config.toml
num_hidden_layers = 10
hidden_size = 192
n_experts = 64
experts_per_token = 2
d_expert = 96
d_shared_expert = 0
hidden_act = "swiglu"
moe_layers = [1, 2, 3, 4, 5, 6, 7, 8, 9]
router_score = "softmax"
normalize_top_k = true
routed_scale = 1.0
balance_loss = 0.00761
balance_bias = false
init_std_router = 0.0169
lr_router = 0.00088
vocab_size = 2048
norm = "rmsnorm"
norm_eps = 1e-06
tie_word_embeddings = true
optimizer = "muon_variant"
learning_rate = 0.0085
beta1 = 0.95
batch_tokens = 131072
max_seq_len = 512
train_tokens = 695600000
max_steps = 5308
dataset = "wikipedia_en"
Below are experts of layer 4 (counted from 0) of a mixture-of-experts language model. Rows are named router (the router's row for the expert), gate (a neuron's input weights, with its number), up (a neuron's input weights, with its number) and show model dimensions 0-191. Each number is 500 + 25 x the weight over its row's rms, rounded and kept within 0 to 999. Numbers have three digits each.
Before each expert's rows: a language model's description of what the expert responds to. This comes from a sample of Wikipedia text that the model never trained on.

# expert 31
Single letters d and z inside names and words, as in Levadia, Seltzer, mid-1950s, index, Squadron, Méndez; also table zeros.
router:503539517509505506505469475515535492559465489473532479484516491531510480457513535522523502493454521482508520523489515541475463462483481489502548484493490525502475490499476528494534542483497490499536526477518541572487494479504533477533497487470481495504462518507454523464499524484511531497481457473476513490508471489505514485485515459518465527492513476502500496461517519505551499471478505507525466494491477521473534493537491456506516526529545496506488526469578516518452489540509513499473502548508480534520459506510511497448488497509470500456510502507493461473502530517505448497
gate1:463492490457505504460489503459481504487542483457491499493556453538477493522473495491456478485486534525526490502518496534506484487495525466477473500457509545512523470491454487548500477493512521491532525508503496480522505476513515450507502435468509492508476474488481461481489452512480495484493479457493484516517481499476490528511493521481457490533547502537456512494529530491520547537493495487484502476521487496472530493504525506477479491478449465501491498473486507547492490482470477467495498525523506511551481475493463512510522475436499448473500505456520520457517507451512491482
up1:505494499513465486502508486525544471503500530464509492497532505517495525491471502518520530515499470492547526515519512529503472545467506500453461454497483471516480519543471467488540510518518459489504479550502487519485520469480548544484500529552510493493471478510521495471443519480512490517495472475498497515477525515518496464489540528478525551495508523504517505529513561527478502512505477512513592492512472542500540477482518554496543493498508495513524478511520515505507491533476499473508496455513478523525521494492536543473501471482458520480510536509502471516521515499462542483
gate2:521472513491496468517476497481488480492518504498523434484543487518469485532484509483520503531502486557497494529491516501513550482490525502502502488542512507498443509502534537485482497537495513531489462492503497462534493499471493516519480501475527471484482492496500463493484473509570488470499470492465505531506447514455501475504504475505520514492463474515512528513503489499507465480552505540500503473484502522481539481484490520575512526548499537481502491500522510540500461529469503494446527525454500537512463502541498482451481481555458471477469503503449486505513493482533478502
up2:495457507467550538467500484516492546518512475492507479518478463514502522461489480504501552504489452507511492497502516479519493531495484449536508466512505488466502523453497494514518525495520479498516528494484507513497553537519460481449502475512507506469501499444494502537493484449496496520518496528511471520554478499462469488473507490483524484469500480528503534514493506535459531528500523540529509490496463460522468501498500523511463523542483483488479485475492476535485522509510499483505528514473512483500510463545536506547522530476453490417470519491494543527497535508544493502
gate3:512522466476466515480512506489508516563503477488504481512503482529496498518500517517539523502460482532477496505468475472472460517520522508497468507529544472535496539478485496494491534463525461467552461511529518470485513514487503499485445532560490504493482510518491497482500520520472531534452514497473503473490472501493469489483500461496491497531488458512491483496471511466493493481459510503541528492498510460500501512538520452510502562505487489497520499488534521466498489467511518503502511466499543520538495529476535489503438536458538512455461528458460492524491496507493438482
up3:469515523538490456493429527514498504523505491544502524567476475515521534500509505485524525474500476514477467532520518494516505506467546485517505522561550461494533539490495457500524511522507510492465505533513488503491505454513451487490493524523525500540483513507498533480516522487485493498518467478499498497505493495455514502492480547481492420469542501530479469493515509453494516507480469518545485444501503474535496507497513522525493465505526496477496570498539481487505503510498501508526491453490503477502524493539546466477500522465507511459500509473492464519465505515494488481

# expert 37
Word-final or mid-word er and ing pieces, as in Weightlifting, larger, fritters, painting, Sphingidae, and ough in brought.
router:485468500541571506542527507486502507503496458463538484531512509504485511470531514462511503518454484471501492507506542541502507497512460546494513502565526497517493521513505532538461445477493491496534475521460526512509516525522480471474492541546541518520513514520467504470545490520489473485515501468512476522465532552507466486519472489477521497555501501521476480495456524509550522506467486531491507449481517511472451536493512486511524513463485480471516481513542480480497478488498489512461484528503462512529503473480515494508527490522508522491485504472516522456499456512497485497
gate0:527495492544472454507493463465521495453519540497530527502528499486527524489486505455492502518525506534500506533501491545474550528484472496514496511501506488513529439469479462502480498459461485518523506502513463468494485497485509490464485543543455465505535493513517486532532482538500501464471533465493506546467491480488513512510481510530465470471503517470525533518502493452497486498505494515488519532466533480514449463489494479465490473492477494484487522475519461514512490530444462483473477509498439492493488544483500512495455531523492523518505513489516471480479479531522461461
up0:469467477496462529487515517502504523481481486463484509507494510523501509512512556474466536509490495526464508499434475444506452503537467471511523490479546562505454475506500490494505505471514528498498507485528533508470488474523517491469500527537496491482453500544557536558502492455474460493537532490434503494500478490514472486472494507492488483526483512487502498485468499474458436510499496500524496510526496468502475541504493485516510488470501500512477491520503518491488520451504516495446548474466480535465468488501502513535487492507511517530484505504495494490530471495555527527
gate1:528485467542490463504504515506500532550511474478560476523502467479511508527551493539532527501469516522566509484492499520442466494489492518471541496482485479480506515546474483535493484483492502504528535492472523504476510473509479507488509494501496532468502508506530525477499473516514498497497505566512487531522513512456511508524494536558530461528551474497489509505508468476481516465467470476499534496475500490472508508494557521482464541550480515527495511510540513521483522507495494496461532510465499501504533524465541499538482521511532475478463459512526499504521511453496472519
up1:480481494527522506510478533505492512525489504453539439516476481461486527482544475493477523465493482459517490526541478531507507493504524551480472492545468495470520553503481491517486501511533534490522464526514451514485520495512475460518462504492535499477517518506523481473497479523501510488494498483495479538470480489472479567503484510541496480517487472489474480501503539499510509479484536511481490458447522485536490482479476518540504495508482507523510475504493491529499572526464507471530520486511485526455550504491479505494501472509508496482519514489530495525441425544498522521
gate2:521442499519525502479499487492521470473521501469494476518480505514501563513548514487478492502471486539513503476526491460513473500514512464495519521511457484457528519503505493502490453524515497565493480504495521451496492491475469520537511504496528469482516464530535516492521532461457520549510515533514513511425478489501487491510505517485465477524543543474511480474512509511512488470515468503542510508479485490550445502482480477478494509499475557504504501547520494480504529513481521525488525529448518529511529472503518505534545521449499520449533491501472495473491496498527511501
up2:457473519451517507522547491527458509492505528497466523461493517532464426496480505486525492542481509490502525486548466476480483535466495482461500499519507471535453501511496508510509520506485435533507509507513521478464534517520496508488505473469470542446492512533506511503480516471481516478474544495512518543474481491545513481472538550483503465493519515521487508510495489497477502480502502534511454458501519483463525501476470499475496473499488536499512550546520523528519523490511501511476486487510524515482515525481442506512509499494475514441523536467535538480511518505500530479

# expert 51
Century prefixes 19 and 18 in years, month names and date commas, as in July 1919, November 23, 2004–2015.
router:481504534517513520520516491515533506563492482518481482488516505489529504468544469518494516451492514484496513491523490482516558480521484469488456535470498491498475506497495476508509464512458457455491511485483513498515539510510477470490450483518505466500519473506534468497533489521509561525506489490485504513552504483489494526456506459488516504487525508523502550511520479453491477473525461479499503481511469459543552500487459453496520546465483504528503491479453484494489484480526475494458463542509526504521556550501502492528472495498552500532524502508510475491473488500534517462
gate1:497481506462463461495485512488492476507484453500521516495466504469465484536577475469490502517494470467552490499520463440515516539479470495499465526476511513494522481493477506518522489507475437470452512461520491452472480477482526509505492522494524500502486509507484491484497521495506501477511513522486525520515485499509440447472498509495508500503506482462511514525492513468496553458536522501492537483467472511538481474480476492513491511480538484507537476497493507529475540506489494517530506548493499487475552513490501461506552550484529522520544506530465496472453483461521496479
up1:510515512509470475486498476522457509503546531501499503494487553507463467526563507513510469510488473521499468491475541469525478459537463490516502446488474465497494498475485518482518572455532509514483490506517503487487541515509486522487523514506480528482497521488538478504451513544470489474538486466502461511546455532471516530501476551490495494504496494517520470507481488516521519513509535507524493525501475500543511446524528484506515504531501510477518491515520558440515511487500494512513494509448531457483465472476505495494512500479478506523522491508452551488523542500522500474
gate2:447504482501500515483475462502490483487505482529498467475453474457458539557490514470500529497512480536459475495495517526514512505451460500528483532487474516467480496519448554469511517491464513507473499488471495515462517514489492505519506515522501450514508469544513545514486506480498449521443510468483515524505526515474458471498503506485489518511512491516511515473438516482467483507493491476514461540463485486520518493479547480502528478528460468515478492505460508491511499503506520485467493505465497543522517479508448452466531491505513481516444493495491507495511506482547489459
up2:503528531497462471518508469485520510464509486522457516525493495435476508511488480471532483518481507508543499537479497522471492497506492515505514500481516499466500525464461486484479511487510497487519499526503465475484472500471478498493507463530504552471469528472525534519482472476506518512469513482485471479522499486506501451452472487465496518466480447497523530508484525525502476499532467502479463498475482487512503486515471490512569519546492489529493492476458524497502466509509506481534493603532516506533534499473486500514544465498519513506477536473477496452510433528507489516
gate3:499467521490563499490516505474513507495520535468529486488493486518427488467508489511497509536474469498484522497566512502533486488480519500517536478501531473455439536479513478488484482506477527487501502478528520535526514487473546489497477486541521528508450470524509469477552467484521506507501478496466449535474490513503505524493497515493555505546506497493475515490514475491450493492497511491511503472457528512443463461463520544469506471472482483505485493467456525506451527461518509460476522526499474523512493484491478516513511482512519493497514500531472529525534474479518488483
up3:456522512483540478458517487500515526502513531498508476522523430532530493555557493529483510507506524501509487488508499507526454524459534477520505509534459497463459475530582533479494517502524531522469510523501482481466481478521510498486507520484493482499499515505511549526503528454492513521511486508482500507487524511491510512545519517474503505507483560492491514504462449500512450493476494511491511485493515546519505527502435543483490456478526497493550504506486491547523528503505498494481507485474483502522493475458563455528486534519507497487503535489492512491526487522473530515

# expert 48
The suffix ist in occupations and characteristic (physicist, pianist, muralist), and word-initial d, m, D pieces and art or film nouns.
router:505488520460524458561534463509447536464507534487477520498502477501520499484499513526461480534515549504488498546442502529532523509516495482522477515524518514534483495508475480525537508468473486495502510490540532556489510444478476487516478487496471433523484473489472495503492522519519492511468443495499498508514484502480476541474510504490496515536480476480559477533479499492496486521524473475496492465500467550484512494468463477499519495481478517475448523494501515477482440569543529465506505492492495523494529515521481496460505506500523483468492518477495500503525485498531490488
gate0:452468465524529496515488523537473528467567524516479523491539518503535438482523491525498494467533539486477478515464468523470507491474517477464459505513456491473510526489461517489486520508467511508498475473446501514499492499463488514493486513520489514485518470507527472490516511523524492487507497486543479486468491538482471511525475505501459464467494485520498477445545463499493502452490518503505464499462528508512473503498436493470509505484517528520507509529481488501549491539505516472496519480457471460538482535504450564515473470486514482509530515486471479496494519505513492516
up0:485464492513500468492478482508534470469530482534497463497493518509499525460519507466505466495455552520522506495525504524537526543481486485453467484497520470522512493475476468501506521505498499499500487457536477505562482537474494508538502465521511464464503490476506504535479526554509507489485494519524494513472552527514521496486517524510456482536478510519520508508515564517525441510488465531475493491468514453480501515525500521473508486499455498508468532519518497492517498512498507454471504495474454499450469497537491462488509527471500491445461510492529475467448511500469509530
gate1:469522544524511511511500475496529453531499507481508486470503456518473505505483511474505500500444574509508538525480484444517517467468456507502469468498519485528490533507472503526515492540525531467526520484500516514462490498509479506468498501505482525511511516473498477528549498486515509483514463490482525544484502536480518469546524487502515492466522479536510491490475513460479484530525470485480460507520522490455569429479492528499463485510514469514468475518489487496514538537463546502544511499497481461477493507502499497498532484495519472500456461476485536512506502515507451507
up1:480485528520543455478470519504533487521491495487474525494498476453478542484510513492508494514512465493477512502511490511490486491521520490496464511477507527507505453512506515483495450466537476512530494472504496500493461519511505490503483442507448441497560460559464492523498495505477503456463497506521480516520482519499503497439503496520554539484546486520500539482468485474532494544511555529496516517451499489492493510511524522482506523504526455490520519490530467460502490501487519537474528501519496514498533494532459496526486492511500530474465536513463476555552509490487462492
gate2:422504481474476523491517510539484467520512479465547492513473539481517497503483480524477467483495524497480484474456484527468503520489527496529481517458523518502495451507528472533495484461442485498510491462513519536540487464499542494526496506498449467545518468514537475490473512515520496518523509490489545489512470558462474488509500544498475505501505474501503514512459487451476539482487446476469470512508476501488491485507501503475502475469521489517503481474543484518508495508521488497491449504496509448515537497524477491526499490501487494469483541452491515454526504499514491559
up2:498466467480515496527520528515490570497499495509551492502530505541486510448459439510486506526507437489476510487463520543475484519498511511498504484464486507491488505463472486511523514449513462484539517512519532487521473474497492511497550491483543548475469515510488538477552508517524523498523515532535480483496503509505463466499479538486500480509501532534513507478491471547456540506422476519495507508500512509527495468525472532522478499521521475484496498487493521490458501459492495490484500495509505524477485505469475481513462548547490485527502486504520522471455479522522466491

# expert 3
Apostrophe of possessive 's after names or teams (Sweden's, Montreal's), plus sports nouns like team, season, game, League, Cup.
router:495504496567497507508481511491512515522552548469501483496521467519468526480501460473498488501469489495524483514520482483489524469524491492524508519437506486522538469537472507459474499492484520472451510527507499495516479463504563498494501463509506502540493449509489519522513482460556516484484519501500549520541481526483531507503509524510501520492497499499541449548501470522489505489521524481529500536499530496503480450476536508518496480486461475512517450495529503531512518554469481504463503550526497475472548479519506530483531468465467486523469505474495475497456477510486518498
gate1:462488475538505502548539501498530500504495520534502498506511485478510476543535473490450549480510457521482505506534497503437502544491510488504507502534510498520492483532492455500480541487535481455503498529515504481534494501474512528473521540471481469556496527525464524481514504535532482507515515508488523510484525531465464517476541477491517492529431471490492494498498495489495502503545506496513530504519506504519509528524447507514535515472488532497536495496540485445487536473477517516494478534443487524504471518488453502496465481513528544506512485507526482547494493507458552499
up1:482491530530544506504501524536446497501455540508531503474505468502488479475528481483504466502491506490535515519482538514474512513539527520485496490509493512532498576505493535520497508478476478482492461493507470462516500504496487461547432472518461551471452500546497506477507523461470480519518480518495493505457508522493489509545534520523536481514491494528500455523484487485484480526468499506482561489544490495489502477519512489510474449486509503509528507520428490496518488484519471494510516572455487473478515470460492508466510516493517527488491504466503506528486489467486484511
gate2:477446535485537522490507520489526473503523511538494505486524480507464487477492498465499502537481510517477497503450485477535451505506466537499531482490503510500530509488460530532528455508486506474449514489506576520490516451491494499511491478522521502493471500505507524502502476475466483489464488506502500521514532493528543500497460491508525496539507500464482538532476515478505515451454472473517525501480529504500475497491471501521494506527564501490532445503527512540492519507522465512503527506471433511499471483507502505527513470507472461485506530534524533509481482491563483566
up2:524495489506504489457481472522498526519533485486498474493463480491515520492496531486459488556533507546503486477491504461532457506505475510475501515524467512502501541447457497548472482503538499511511528511494500462469456500515529494523524469509508522530527494502523506487497522504529527492478475515508495525486476485527504570535502481509525538510495487519518524523486515516509527489525542511453483555554494517439506502502537526513525496513515443453494475519515449505514499496481479459514506546485518495486501478496492475513524469513523504495523473517554544506484518523572521510
gate3:507487506502480523554516541496491499489526549530494513486446527528475507485485517553530526496511496488505514511538520507523499559513482488524490511468520514420504489465516479431481508486534482524530469523529508520490537479501509477510508480481512520536468529512467492483534490485490540487498491521486474515487479495482454469458465479483492494507456496503520537522490483484528550499467492505522460499527492486535460484480517528514496504491504513558484494545522529511494519465512475496523511499509501469540560463483511519509478521472497458474472441526469514514505513502536506489
up3:513519472487478523488486527478444509498523501507488499531530496494495513459505528526504476515530478539495528480521562474529469495470508514516516486480486509469478539478506533504513475506529480536481558527488486518477570484505520498561532486485507476499488509515525501481501454478499503477469508539471504474498498478499487473493499520477534515506486503468537513489497542488464468501511521529518506530469474499529480500467536463456502420520493491547514500464500505504467481523493483485493493473503575543496496488524465497473487481488489451513541475473473535523495486548475506484

# expert 53
The piece s and s-syllables like os, es, as, mostly plurals and mid-word s, such as wound-s, Jura-s-sic, Buen-os.
router:501523508536457539495507513533482462523547493509509535492460484504492500489492446515530506517487523478498480547500507481466486524476480446450474494506469513519539471491479519490505560479518472520467492476496490517530498542443491539496540471516465520517470495501526468486524486519484448507495475493501539543477532539490528514466485500492535515537523484532548522513470512467523533507483501514463514479502480483515530463523499513508464462481526484472488510477494506508483546474505474469472478485521492524530518500497530471547512524506483508482450524516516541517505536507519467519
gate1:478514529519501463498527498522462459504514513501508537477514478467462551474517501530493487509532481548445508492516502504486521478500488476510479499548470509507504540518486494482498467513526472492506459442472506475511459511467515491482463515504468526547516516462518542501512511492565477478505506489516498481498528550511520511502456528554525490458482494521510536498470471505531489531493533474525523470493517483510495482480506525516519475500478479475484538503515523512477539486498477458532542489475481491504497484474491517496543534528552514517500492443537467473448469484514529495
up1:512487491496538484501533509487464465442477503503500522490514532506495482503492495460484492516482479518489558411522479444534519462473456508497518485522507495543525488464439502530497518519494504478517526523488499512522497531504526529485467487493501547498472483498486504470478513542490509469521528480503511491498509528520534515462498512484547488464501487460518455540527507527492534477524498488494487507498488479504540503488485503504484482549483475505458506547522506516544501495525499512504459510452456507534521466476502489482515460540490520492516463543540510559497469481498483484
gate2:456499515470508522520503535481494464481537464503466490503488508513528510472514490467548511478520461515514479505473473468499472511492504513490503528529521537430513484488451472496508498477500493479439492549478497515477444495540460516509498495487463501539475487521486524495477519539506516469484497447533474519521492492525488497529536535499479496480513513467536507502482477567511497497483503493495507474441510526498536473485533465458507514420471475517533535494545512491479511487521506518486500523497459482519502471510547524498522494529511514500487475484471486499489495506534498448
up2:472514465466520502498464505497491502510522518505501505493459482497466539514457480471504553529502501504502502491503493479491471489495508460557487541457467518535481503501480420515504469498478518540478521483515533464511532501433514529503513513466504472469520449523523534502542527459468503493486502506477511484439500479491510493471513508449505529499539493493543494470473483479532501526495501509525538543496491462488506493450494495472511535480504532527498454509509503517545514483466471550465510493488496471465497514500531509531510536509491497448503508494507453510482484510485488474
gate3:521479459520505524486491473530471510476470507523507550500482511487523476500514469468470481503550485525509462474533473520430520513473549436489462546483514497525504485485505525458462522517531484482502480505486464526493532525491529470489487477529468504515458479521516513497485491506478473483545509509480513490481524469471517492518523452518529503528505464473488503552483467467500529470503465495514509515454526481490479519471461488497519485475511539472481478493522468507486506472533500516493491477503526480519518504465495474563503478461519509466506520514483491526488525508535525568
up3:491486482488519515498538479453515475524505529471504488515503513502481488512497489500502439488489472488483495494499478481458502518499487458491482494466529541479532502491491524467520494476529499508492491525532493496494460478497502492474506477567520484536459496491486555476491526527488528524539532520535512477482488473480498504488461498488478530499512553471526510558543539525476501492507525508498470547468495485543487527497495484541478443485486447511488530518488496493506532484521510485514519529497548483468496527455498503545473481488528565511477503532526504488479495484528528582

# expert 54
The letter y and pieces like hy, ty, ies, mostly word-final or inside names, e.g. hockey, They, Dionys, acronym, Gwynedd.
router:538476500511527489526468506496491543508483489525517503506532494537520463509489501518478518569509467510492475497465448504524505508517471519491512525468540477498516527530473469478494525524467487452509511474521512517529508481520477492492510493489519464467496460498535520517534489485508492434513443466458465561500490492493503468559543528505512494494501495551514526487540499502500489520491444521453481554501480492530532518515521500530514488499542491506523522480488508520523474483512505456549510545494489538518483513489504458500548502465515491478511502503474517482492508549494526521
gate0:473472545515507427488514492464487460471510484484507508535518484480556508500504503465482501525501494485489496483491514507509492491476522494478486524505513482480507456481488502514470529485500469507472527502456478517530464503508450525510489565550495487515476499508529489500480495517522462480450513474503511515454484511463501487505545499537520534500526500497498498512510491523497519456472514465497460499477522521507514547522503534463504461483494544513489470519514466476503487507468539478473493523452515496499500522475548518533537533489538477434446493528486494461470510512513436517
up0:514505515528453582491469518500514482478493504495461467492525491476526505520502524496484505507524512483493472447474485475509513538524498497512496505468527493482503478517518528545513500477536500493504479520521494455518537487519512521538555473548462486494477493467504454499448506438535507500515480485506465484498476529506484512562516514539521471495517486501523452470540584480486491482474541491481511513490476476484499484502469520509491488516521497506457496470501514490501508540505532516459549500493492529491532497466494446495518521539513507498451481492494518504479465494531523505
gate1:511491516530500521474513505495504490536504494493525537542494485468494506550484508479481504494498496503449485476532513480510519480471493532486479525505538493519500485518502481481523515505447490510492502535523520487532499493494484520503463534478512528485506493516521503453507553539508479502482514520461473506491517499506493417498462484482517482480459482524494551482482455507522514518544476501501554440526482490485512509511479515500515537478491482494465499454499471473482512461530483550545531469487468460482507506495534501511539528525527414428519481502483504493502510530507528482
up1:494551504488530494505498529504493510477475501521523517530529512491517457482520520477505468493521506515457466543487525517470520458467511496522502575505530472478515506501500490486491454546462498440478538486528521475503497453501490450548492555536507499473498506482508549514427507518515490483511462541500502480489551494494491543505515499510520465496488504569496467498541453477496508475499476506517506521520525490489510474533476509488508503504517447525497510498514470508480519512491470504480520555492469499475485522489508501502472482470507466543511474485497507497452525487528474519
gate2:520487479528505511487455559482505479530513500509520501485466511506532523474482479500506511465515490520443516508497474469532454457474518512492496494518495566558559454505510461540507500519516498505508507520523458507480508509503502531513509457529517482507486509495538502486501528473531509486533493523506506526470446514468458462511482488489487497500530451524463469478504487466521518484471484531488478520526493504454509509478505514509537512532505515471518521500429487476547500506505530491510466530489529510508489499455496502496473474509559497511489514495537478536512441462481466510
up2:487482459510454488490495519497531456455506493475490530495492515519513526510484494519490510468539507524514467551500525511468530516476517520493520524486478480529525482507483463468473487555494483488514515541477522492468509516516498535499438516484453489476507474503539522479479476489504483495478466470488476464462525480471512472544491489485506487487494481538501512486471511527465508460541480486491494509524481500528469491501501490496467482476476495562496471503466462563482558478529453508478499455516508482549509524558479531500491463498513494479527559480501486468520464500505517513

# expert 0
Word-internal fragments like w, et, te, ad, mo inside compounds and longer words, e.g. club-w-oman, wh-et-her, inste-ad, pla-te.
router:508503511560475540504499498531516497457497513506529537528476473518531450542540516482470484481529491459513494477464518490496486461493501492501538481541501539515489507502468477493512522486492487478456502499516464527492484449500504511557532506482462538517478536474470517432529559536476482522482488509512461535480508458520496480511519516505508495501532511502505505453490496501512522513512494531462487531536515497504470483523467480487509499474509514509498546532438511500493443511503511480505498495492432544492473540486524498505522479503514493521489506523462487503508529489514545460
gate1:462513488524507498506488515490463494557524501489499494517509508533502493540528498459524496516493469496514498487513532469500490535515499509522556513473512527498500542567508477502508553524549455483497509531479479475518473480485483509512484474505491497520476501511497471510491485499466524491522530488526534516522498524506491485456525506475516472486521514509534460481539524504489584461543515488532450466481502528470466512475477513502521514538515513469560478482500464555482509535489528499522525519524481511516494523467511463548469478521500446521478462482480518486483514482517531478
up1:518523459535493500481527523510501532500512483510486512508547471486515515508450505501503473461502495522507523470502468565457501486496476522515497535489500538535506515482466478443507471523481505506493506497531508490460487494443537518489478498490489511468535485467504492483555493475566504528514519512510489509500545459512521492496518519463478433522511530521540546491484469526439504541463493528479491541480476532509499487525505476509501502466525525498443479505488470526515472496503493502495463472533478454510502518454508490484530470468526514522507509460525527500496469495502516479
gate2:465525485495526488501456484450481451456511533489524544543514499531514473538481486497507480535471485504506493455460457469490565468481497504476528520546504481470516511500490471496481483506527472454521482507501462502488489528478508489529499503483483493534491530495517463464539509515512469499480489527521492512517482509450468535475499564496549508477534499536521521494458508459495574501504467500503466485492528499517453533514503463492486519506477485508525472483508494464505507521499519480500480506483533464534508522448479545524526501498501492521500512500498548508508523540487499499
up2:502484501497503536481505555518497451493465541490532496517484471505508519475513526522488476531485481494510510449485525477494515505506500489495477503528491493494437511521548452519438515504520487490550505497486526498466486513486484494505516487502514466467482495495464501540460538501447496486470488481528485483538510494504486521501518467485476525522513480479520512509533478464530526550494481448520491484490537531508483548503504517544453482489449510429515458517497521492511524500530510498545491504500480564510479496539473487502475481462530512472502521522462482536486453492509507528
gate3:480476489552506518494483531522510445513532511472534502490522529518493500522475529514505510499505492488471512551452535512518509510534479477528527490501530513459501496474502506500492513500479505510472522580460495531483535468497471545530480498543505518509534518480497521502497540469492496505502543512466523543522495472493524466521482460481499549485518486512509545513483480537511507497533458510433469487522500497538515455474523498505477537523519502537492501499507487487486514481501538507499547501534490483492523517482465538519452509484530475446530469493484464503514512455511546515
up3:488532523452472511521475472460490534452465440484500522499505522479541470523479501509481522518482479478495513522546508515524530523498535499520529539525510519487498496472516497512482517437480437524468513487478500483474507518527473523511510475496466462485481463518473562491509503492498454509501487490500473499510519489445495487456501522508468461516485540477501473502475496513550515500472488492531538505440484515517451505514514486435490479497490487483513518506523486534503501460506542488504524491532511470514501478488467523548520465531518472480499492509547490489503455519515476518